From a checkpoint of a small mixture-of-experts model trained on Wikipedia: 128 experts in each of 12 layers.
Below are experts of layer 5 (counted from 0) of a mixture-of-experts language model. Rows are named router (the router's row for the expert), up (a neuron's input weights, with its number), down (a neuron's output weights, with its number) and show model dimensions 0-95. Each number is 500 + 25 x the weight over its row's rms, rounded and kept within 0 to 999. Numbers have three digits each.
Before each expert's rows: "comes before" lists some tokens at least twice as common just after its tokens as in all text; "mostly gets" lists some tokens that are sent to it at least half of the time. This comes from a sample of Wikipedia text that the model never trained on. Tokens count by the router's weight.

# expert 57
comes before: "|", " ", "-", " |\n", "The", "201"
mostly gets: " ===\n", " ===\n\n", " |\n", ").\n", " table", " =\n\n"
router:464475531460507493495481465499466470524534533529524524521476482479536468472463481477464521503509488490516520480466531460530489454522534516534515480498469528516495480503529469517495506527472510525476525473529482469508540535487538475528512463536527473536530485486511470469529509483475522459
up0:513518472494497521502482499480502509469471485477483487520534470530491505514536501514543504503481492529490487511546507539500510505486482458429508465474560491494523502515488550504514501484478516480503510513487485549469448501511487545477518510515477533493481495536470505514483525521520519483
down0:519500527504526476530474487472475520542524469472563495505532476486561499505504512512482493494533484516526517504521520484510472482492476493486487522520500517508512502482453504491492509541492512436525527487503481545506467516495540486502478467524494529496506506510526534512485506482508492522
up1:544512461519489477498509529457538479524486480470502484454522472497471535523531528550498546496497519506474506495517531518541505506468469480482495488509517509502491530515518496435490508471524436482520493508472493524503501475478509536484473514480489503491517515455533486500455443496545473516
down1:493472526495513517512460528494491515480535517480477591531491488480489518503527519476494491468516464483520492508511480470485498477549522475515447502512505462466489467507535488479527534496490501532503476513533471482511529469460473471540539479551505537501486543503498495531494509483495489440
up2:492542481486483502506503519449513488463459506486505459484519510493516514545522532496492475497517524468525497559533483532495516481477489485501472526465551481507503478501502519484497507476500466448496488532476501490532517521524507499495507500462527523526467483505473508493502466491506450521
down2:525466532485500527489449525502522532543544506503465499494447504471502502506503519485475484516489500526532528527468520486484507492479502505517495503457491518539559497491493487529473501527493497491497511498513494490507536489514525499516459543483533498516527510473501496496521497477520516513
up3:513504462514479521491485518465521501498506472507462470489533526495496500521481484481519506469485516518539498499527502495486513487520489485511522541500524482464511467500505528494518495505514482476521495514488491535526479503465485554492498504485439477556462487510515491503472483512458486498
down3:463510516534541493494505510501521500524521530484487540499495481500487490491560498457493509514523451485515552488531530462517489528502500508456471513489500496527482513532498471457535506503453525516465556486491477476521480520512537480554522470485532489537513511486521470478495510537501468515
up4:473511495529509508502512496480472498506490471515512478490508506534495499513520513522493503493469485525505491504500508498485555541499471488477482515481547481427518542471498490504496475427481448508567501528476490562559478543480468518440458471521472453522498459483532517508467506490515539559
down4:564510476469538535503459491468502502488501542473519503520496525533502499511494457513446540504523532486494488495505491527543511520498475491477490475490511469507468472499485494538545519529483467506509513534489495476482525496488526491535522462528501526517548474526506499467532500497506525519
up5:491521495494439463496514491508510469487481470524515454520486515551495532556534479516487452536508511485483476530462498523469549498500484484442505451492557495508516489502460545502535511502550486461504483484471523502499522472509465516510494513513488523467507472506508536496519470497499497493
down5:510501468501516488475516507470518489483521493481507539504501488467487533515528498526471489497507472545526502516531526448510501492510540540482523476529526518543474549489462527499485501505508534481452542521569505511511492487521550528473470514522525508506510514480537480532494467512516477519
up6:514547474484464466523507541512504529474499519487493515481492524529478519503535515474526512448513476528456445485492457523507483511523491478488494506498483483511462532534479525489492506511534490505536475501533521507498498520524502540512529548500472461499487476502550514505522486547452543539
down6:511518514473523485495499492492508502526528471473530509496487476461476490482508496502538503563509514460542532490480501513448514505499492514501492442521498508489508457482494502518500502568447519472513477423500484498468510493490483501463519520523513480522523504528493494490527472508489543475
up7:520491458508490539482483557532541519473485447487496491508497516509519499513466501479499487478519484527525490501524474487490484513452493489484522508529476466482559492463444524460474495462495466502522511527441517517504474485496491536504525523511531499483489498511469501467516481527520581525
down7:515513514465485491479498480448479516498525494482465498452486516511498491520498466511482531517519461484525468504499484465501520477459501508494465526513478478541470509496509460480511506513536533511490522476550465465498532510493501441486544484453504547486506521478514481516456483498493506498
up8:453545496480519483487506481520525512503496469476464474532472477545490551552455496486497494507472480496486492460495486551471520471474499473453481517501516545500512525527451527497487476498481504500513528527461496466498510476481503491508537535490463469499478512500492490497504489490518472557
down8:499458524489497501510531470499476489501521485526523501507448498476511479481472500487472467492500508492484511495469503508537527488481469539505487471531478465505470516534524482541507504524521506521493475523559521531542510560484510501467479525563504507492499475515450532542472499533504497481
up9:500545479501470511569488504540468471496479480522496483494496475510456505537521486486560486452517480535538517516532497518456473514495495472450466550486522486513528488487467475506505546487509521482535497473498514528506485517514471492492498529482478512502482456476494515515442508546485490477
down9:504477499512535516505480506452499539544499473490528520492510516500502492473524449529480514493521477537494491474532483522501458485506542476510534519503480512473551469475482511458481489486479517504440505467458525468465480507453468481483509472481521501486496511494506511527503518464550498476
up10:536536432501488500547516525467528518503542501500447479513535496556486482531531515472500510500503466520500495489501463528512495506496493476507520523514482504492544506453478505470497481485472492479491456491479545478476527514497505497504465485498525518506489487545505472496522498554520512505
down10:484496521518510522466496484513521542499452502492479506488474494529497477500515508520549499504514518522476481538471486488504526525503509541544508478510511445467472523463513534507480441498485503491462499456452481527574498544505541516497478493485475491532505496480523479484534509503419511510
up11:548521471498507499502472515455510502510452482463497516549530495471485487526525476524502488500465520496521491523464561509526506486463491470508460527461510505508537532487461505534513517470534501506505506544493508541493484529499541510495505512511482537516480487529487515506477506543498518496
down11:540497533501488485501477482493491496545509504479509515502492531472516516498452483456455510489504522509478495526502531508506518499465492501480496505530495486499463554481529480499516511557473489496481510486542495530518488480490524523477480534500496499497483495488470522521508475477484490513
up12:525523503474497525492500516510513518458492463536491467513503502488523510515496511525564523492488473458490463492526470475491518510465501558467487538461527515497494513462503496492484471480527526518502500532455465555508481466485472484515512498484487522519467511492499511527476452536550515520
down12:526473543540512521483490481533509528499458491541511525544490526512510508501457525506555494492519487515453508488480508576528501469487520499472495485500475499514532543477519506508510491524521478464501497458487474468545532502489512488521503482515505557552520461541529482487488529494505483540
up13:522519509508485514503517527539525504474510474476500419491491499506551486453553526456550529477508496521518488534510487505509485483510488512514476494546508480487514545480513503476469452483493532470552487504488528490470480475490501525506458464475503514460459459522478485529483513540489465532
down13:492489486533484501490509529466514507492482456490512497476495480489475514482471537469483497536501507527482492502512535477471521457522525522483526459491493571515526579462492496478527489541496461542459464493546467499518505492473504494552501551507514488458490523504505461521499484450536514487
up14:497542511530475487514495530481490541453462475479521518482517535511498473530500480488500469461485499503507512475472479512478499529482497483470519514468531490464509488496490512486521516485520485495500570551519491529474516491514468509477528482487463497516488486505511516495505525549517513517
down14:497462532469499498478486471502499509567535499531507516508456465442506466491496483488485509478468500495491469562527516542518499495455536531539440531502482450457506519523530501518508538491490473466494489535556506505487523501461520505459466519516515507537514505484515508466508467480520511524
up15:464478500528489475500489490507539482496462503473540504554507504510490473520504529473541476499507502490471502543526426482480454509482482527510503495475475503483486505506486490472513487516505486473519502524446511546471467525506505515505554546479513529493496483488534543470482536517525547482
down15:486524515465538499473495499533485497492526516502485517467475520504455511496519527500513512471513492531471525495532505492476516509515510537554468493502536534509477489489517478478523483509527509538474508480488496501474514521462521489537526487527506533489501504469479463457506468490500497522
up16:520495484508524441514457545502495483470517549500480514479533495509525473493474507524529473485490481497515473504517485521522463494501487466511513530512519501415471503476481501495523549496531507479525472506490533487495499506503511492497522577524484519490489473492480509485532488511518488497
down16:502509495479515506450498496464500572507500506516534512510452530478528480498471510510460524538499511517458496473529494514478483525495464500512537487496502517525465508485527498509457455544461482514451501511521511539493510511446497474499461486482543519515521525504505467514479501469471518460
up17:518494462546460531498489561517561510512526531528493496453514500503457501542511495527552536492496475481509513521560500518493554484517517496497486531517504451540501523510484534492475510449527499485501517512499496530454511484486464532532494500516506512470510500498500493474479496504493479563
down17:507484546511516501485491487494530502478498514497467525431508506500495477483485491433518485480521478467532489484519559437486506484504528506542523523506493496510478517518483513511520511505531478501525506485543479456503503508507519490502483467517555477482499515492476476529498494519485507489
up18:540517443487502475493518515519473517487515451477486500494537547501430502497481468510525498468492526528473482485512503497482487487471510519493504490492506465498496506468430517492528553536490506509511487515438471519546537443486453533533533555472521516463510514501527525460470472523526485538
down18:528505507459480479474504509504515472489530470506493546497517488483556495504520494503509460484513512478489519505506502492516508483504477518507503499515492506542498517512534516482476492505525526451528521484515474503501497504518525501531459481475502490521499503524502498493490524510532524526
up19:498525500531530518517532538509512527522481503492523492489515505503523477476486488468489528522461516513513474470528496505531517496502463470426484484491531509525518527489486462487422547469543491484506481485471477523501527472507499509492472549520497488523501506521490515537462521499501476524
down19:512464492484517522492475493488494477517554514504466480487422509467461511487500522472487542508474462482502471494489504458532483533468529523498482492479466492509454491438482498508491502506486481475525499474509506492487498498404491503492500482471485521537465471508486519499494537500506510449
up20:525502464501501514474524453508507492482480497508529450471514504490511516507480508509561442506465527464530494499466477515493531535487492490476492514522542475472483530473486518509508523462536505552486565497482500465511509497494469514478474470485469492470487483503515515495502512492513511518
down20:530498550520544514472519509503486499508500494499508508502509486470529505544499497493427472471517476510495438502457499478505472507528473544494458494516494526510497488475522488518478532512509443491458516502506465499494503458492499499481540516508537532511525451438499502508530466500455472482
up21:500515477513465524533484500496520478476490472513498454475494511543492505508482446563519516534502501492502498531506493511486527512528502526468500472493484478473469507511479533491493538442490522498511494545495513511523471497513431482519510535490491514504494525486536567541496502527506489534
down21:487414521503521465521452459513509477506539522486524508514495470523515554500476496484502467510539497545523513482496507511483487482522479458504498518518475467493527467469463524492515466498498474542434534468489527469476498552508468460501509480515511501500476529490492492483532524487523541514
up22:498542464479475506506466567504469542496516490511507452517480477528497517538481512490482539489498535516517527540506494508504537513491434483459463505505539463453504541523505519458476490530534502519498504525496524507549469492483507503489466513486480472509471513500487519529486497500475490488
down22:535493501505505505520482509497511516454497481499484497491523494481477495472495502500487480478524508528572490506473494570511493510493540493493505470463497465501508461504493512564462497512507482538543503496458490488468465521485520497544506535511507491468539488434490505515524509475505464513
up23:511496464508486541519528503501475494471502509521485493492526517517549483505504509467515488510456522528473451508500479523497508521480484516481506529463473458498462481484498502492482498474529503471527508506500533531493486511491474459467470535476477473471484481509477520510516482500502532514
down23:487488533518506505481515498491504518528495475484510545456488517503507502503475452530483472549530508467470464536508517529504497510469505540513498477527480509511495508463471524474478525483496476529431483507501466461521488462462522544513519488529519536525475510481554470469521507461507526544
up24:468502477543528514495479510502481546449447502503453496477503537480519485555469484514475506535526520509462484513506471538466492487488462474467499545498458491501489467492518480510485502511514471460525492527476533523489462502556467524463496493492487530499492473488528499514487475532517527476
down24:498450534502511499491478496486511482538534514526499495479464503536519508477521515426479501500466484500510543502513510500517483487547507486551499520483531521470504460476501488519459504470455513525480485519492515480531496487497543433522502507491511478482486483540468511455527473477512487459
up25:495552474522495471516496469534512525507471453514503485514534496480540468519519495506517481493500470490499507510517521517557502498493465510459492563435559521505485472472489505523535495516530472513482488489472539524492486494478495474514495514465433512468509489512529495535485477514547495494
down25:486475562524573514479443452520483500463519547464500536510494511489475509485552487506490495520540472501517521515475555503470524458538489516518528473479505470521489483470488521519514511511511477481477482499512479535539516518515514518503477539446497517520513482500495473446534505511490507457
up26:475477482481489481514486515539494510471461476492546529499513508512472472472487469502504503509501546471498488517530473515503503531496490466500517569498496472494512519507484524470486476432465476534519509528465518503468545545508480513489484480476507527474520484487500529513509499522533509526
down26:557435530475512505501477482492530528528473483498508519453531492468511439488524501517497497485519533498493497497530502513490529533481479522512474523493524466527479510471515491535516515498470474502512490486538464485473472472495479474517536530498508512498519466463538485494499456463508505515
up27:515471482514484480535524504522533496468530495489503477508487518530482466543540465477542520507509518495499510479513511538467510444522496478479478522492527518513510477536477535525492483495525499502502512467522507544495504473496507473508519486500497467519487481493479527489507494533526516539
down27:501501527464513525477477498500507501534504527501532502486482471499499481517524482515566473477521485516510511501518462456523504496541498483497514454556505520466525503470519496514521517513533489530490472527464532502488483475492527467487472487492516486463548472468515487520481483527503489470
up28:502492485507462505498523551484464526472431485504514467514474517552496515516523502506544540482505510513488502518509440519547534491508501493495496514471470499492501527499485497466480488495520477478470485551481472541523494470513506511446499521485491492495500482481532479549475492484478532539
down28:459513503500533539547513518472522503556517483491500542483481474497481473498492484478442522513492476532515486519483553470484503474508489497505476469475477479558491497494522496525503480503512507495519494540507509472483464505497524491527470539460487521495520511471510486475541491460464496509
up29:564518497562468523502484512487525483473505499476496477493533511469471515519499531536499485487502495490522485516533528546505469499473497492494464495475503476509467547510485536474485507526496467499545501494466508525555537473490505518522497515456481489476468507468468523514469477531469523518
down29:553462514514474479490464488470517483491500480495472515477481460479520510525508465507490491510493481453483475510557499496524519487546503495481490534492484484511496504507510517486520490498521472507478509515513454473481525475486488518470525512483506498525520517477498536450491518495479453514
up30:515510505544469469479472506499503537526447501508493462510492497528531504511489485479511499518473491500471509533519476527443532504510525466463505527473528510467514529507499509457474537449510511536564490541508518527488530469526486496498535486537481522519452544493514488504487478518494456533
down30:540484487469528523498487516508507486539506482499483527509448517449479473528495495497467499484460486535528496482475508481480480509516542484488481524485528504501528489504505501504506469535544510483482514496540500422491510486513524490490529506476557482511506476513487517494528491528520513505
up31:478561460532535503512503478524523480489476481471524484495524484506483545529480454512512513521486502488467473486513545494477508528514497446492488488468545497534534499456446500501504489451496479492506527519484491525518468504530508472483484444537465512496521471458500471489499450512535503531
down31:499498507510548480499474518459500487513507513531495462511550545468504490515473485455518488505513541481512487489529494470497472500550532530520511455525467531503524509469529475530479499502507476505442484528512470491513498501513523484479520518487537514514511491518500486496456465502513526513
up32:516506478535525467517548512489506489504501452524490463463467510518528490482506517550492522503513506497474473514548426507523501481480490466436491543501534430516498499476533539488536489479511495528523516484482508524522471506513515496476517500491525469469512532502502476495501505502527496542
down32:490505516513513492471473466485510527469490503516504490496442520462488499486515496471540525503510483484495544491528523509488463524501507528539482467489550525510480498478533460506561525514521519495478481509511462463480432498485494439483500484497558531540499479497520480534556500476497493504
up33:499514464526508461503501516478524495489495461507474501511501488461493508491550477516519491538525509488526515518533488518477497470500508507519473534517462487472547536489474522508484493520502504476522519503448526496508507512541518496473480530478516540471476523495505492473492473537469484538
down33:492489556514516469501526460501489493530507475522459493519502536473494495526506486512459497495528473525495478492488507501483500509516515515527506511548554511526504490465524483495500508498453482448489502467528511494554506512512515527500485510512490460511506480520496512514499524450486482486
up34:527518472506496508489515520480504531434474486493441504526547546480490524519497505489501516469494534515474485533525473560456512533470457547488484471490487490553514530519484525496462499466545509511511484467486496501477512507533485466499491502513472501504427500506484484506469480548495496498
down34:480504499474515503457491506462530524582490468503510477484502494492481468488538537458464494495478488499496485495509506479539496513536501484507518505483515505488504503481502488493487505540507412492452492492526503518484546498553516480533517505476523534528530481480522473534498432452496467458
up35:496512485513490452482508552515479498481496503503491472466503524459558506523501479524498476485471487509508472477466448533535519510507474465484529514515493501465518546441480529494503481507531469483525519491481469488482533484523494535478487476463507539480488479508514491491501479489524484485
down35:489510492501503499524492485512454482488502486556503469510528507491518500502507495471446496512525502484534490515504517487502462485507533537485472498545524520552487501464522553526499519508491499496502517520493456493490488510553542505524487444463478522482503507469471492507514502516506500528
up36:476554458511492499511526520511497514476479491507505540517494496509496520477528534531521463476457490531486507503528517532505460488495482442444495492477523527502500498530469487504477537451503511493501516511482475514445489475463482499470543526495494483538488474488493506487431480501520503536
down36:513462540513528512486529485481520518490460505458524502503530490490504530479511468483476493521480531515482458474474495455508472485479500524498478510534468527560519552471528470503513493503445523513494487481523523444549520457476514513538457476538503494469485512466468489515542500513509488451
up37:474491494531482496510500545537507513503470465548494452486494496484472510505498503518494484500444479521521533539537489510523526495528475512479493549464471511512511558517499469502464468468581494484477457515493484522530483480524472527480502496515456500511457498457518556492489522496540508503
down37:534494517520564492480469487470514504496497521505518559474461482485496484484490518478531502494546514477493503502483526490501486468489516487526464479520542471521479511447518460491517464536497507495496498528479490525546515503516492490471464479449489504473545508510508500472491504484517559471
up38:474521435522463497518531511520498507505495496498490522508509515541496513553518497512543511516506530559471508524502495499535501518524477502466505499470533490498467521464463479477507494472483499487535497480500535499521491467547461500497517531473484528488485544524504515518491489509495499496
down38:517454544495509536484503500493492520494493492484490525492539480502502497517434459520457504496528462530482485452512536486487504461468490490522450521500491519471552490543523511511543488535523478538533475487525493489470465507485525473516484484479491503512515464491511507527525504488512484522
up39:504508483502490484503508510468478509469484505525475477506495518530484541508521493515471506485542505542500489523533472515476506482453476492465490522477532439493550512498494436510476475472460501531524502488479501439498511484539470529470487476472468560478467495503490474484484529525488432517
down39:485494518501495511499458495500504530513488535466479529479529518432531468513493516488456513524472499560486444518528516476490525515528497533473525490445536484494471492510481491527494477473493476492484459506483502509519501513492506474499453457500532508500476467452526527506505520466527470499
up40:494528477528523479508507531462530514464490488491514460494500512508477558501519504537524492474488463524557485477529506528478527467483481444499452485460523509486476524492502553528535524485523486511528492478441479522527502500514519480518505520490492497469539456480508499497506512487559514510
down40:516540500496502517502476493503537516523482513483547514520479484477537511532459500506460479525528496512532482497529468459472464530497497538529474470485504500475493447512462506504532525510503463479526500461516456483505512478506519507563499509531503493549519470523452502468488522525482520530
up41:467518501523472541548486526511506528474493470465501517455521494499505494543501496529511507527515485498525495540521498560483491514469553486502533508485509507476523489518477474486518476493536507518523505521475483521516542483528520486492488496509466485510455452543479530480467486570494532553
down41:453503516543529494469478519526520461544505501513466479489500537532494481527488498519461520544449488493516507543487512532494532513504534523481467459556513471540519494497536487480470473508486486493513459506533518482486499482466519535543507517486517490482482471496503539473530471455546487489
up42:510509481480516514512495503517500505527489471504534511440505482534492539512540471492520465512511485501485462501535501508553504475484462502485479552506477486524450491456476476469491510480529535493513513496482521508485459514508497515501477553449475517452491504488490506508479496486492478502
down42:499489557484522468489450476476536511509512493496504530525543527450475522507492462469519475533500493499474496470510476526466503480509495487482525491473491512526488486492464488545533464517483543501462525498504555518524491468457509506482480518511480523507491522471511491538492465461470487531
up43:502512453492447452537490506520501467487472497481471513491473485521559516523527496510497473492517478522524520488511477485495515508470519519508491496508536463528517522516508500517494495464478521473500507530499524512482492482516525503463471503524456490521486524496502511485520497501535504506
down43:514470530493507521500492468511497497533497493503532454482475463491511492437456496482456485534503486472471430500469532492501533494474533528505513500464483545571490516487473512499517478516486512525497530512474497467489526510495450555500517497560502510481498427512496549503540492515503480492
up44:504521485536499496513490487509535549459458445469501500512527495528483523520502492552510550475507519506484466508518510580491517509494511479448492479437533486488493528494454520509502503489475483509509503449462506537452496505522491513448489496496494488463511523523510506505485506517513502515
down44:538434450510490517474447553469522478591531529510498490527487492478517463484469473475478532487487484469491520491514512461505501465482508540538516501523491537505508515537490493521487497492516457502461492505507446509515485501491492462474514516563487506521481469488488438497511532455431494515
up45:530499473480507461482508504512512542491500501482516496530509516504528505489503530464519490467523492521489482521532466503498491480496472455460508492472546525534533463501535488468537469493512488520514495494446492510511444502510544574513481484493544500489468481490494507459493466558504455524
down45:524494484503521527472461505521506488510455487522512519527517487518523432473531517520518495499451499503522490481478492436509511495513497471498525483511511494538490494528510485482476474525511519476493532482478542463509521515507533500521576487490538487520492489511550450469494528498521473492
up46:507542483496483502523455533515467483487453451510506498477497505469508501521502478522497556504497515511512506538517526482472529535508475504471493512477527476516465496474504494477481431507455520462497514526495511558465503456496441488497480546496522529509463515489477541478483436527503492506
down46:496479494541455519460504497481518539502487507525507484492504516514525505455495468521505475470486571483463463496490474513490527498487539535487503468487504498500494574503510516511520525487514488496501491486536475490491505517500490495483494514524465494499488508470506409520526541554462521505
up47:545524461547476531514544543451586541508494441477520518471463467541476544547491511537485466522491520510475488493512510532489479488462437499491488472481526480523440499477471504521466516482509519493514524494476522505487467480498501489533495522499483523492491495558471504560497502496491522551
down47:503509511446476506479494485514471484515455550509501486534493493501508434480530510507499522481527489493479460486512521527522548514523496557534495500527487517498504487504476512541499484503509529511491494532511505502462533492510476471459520445498514531518510524467495477476521547530521481479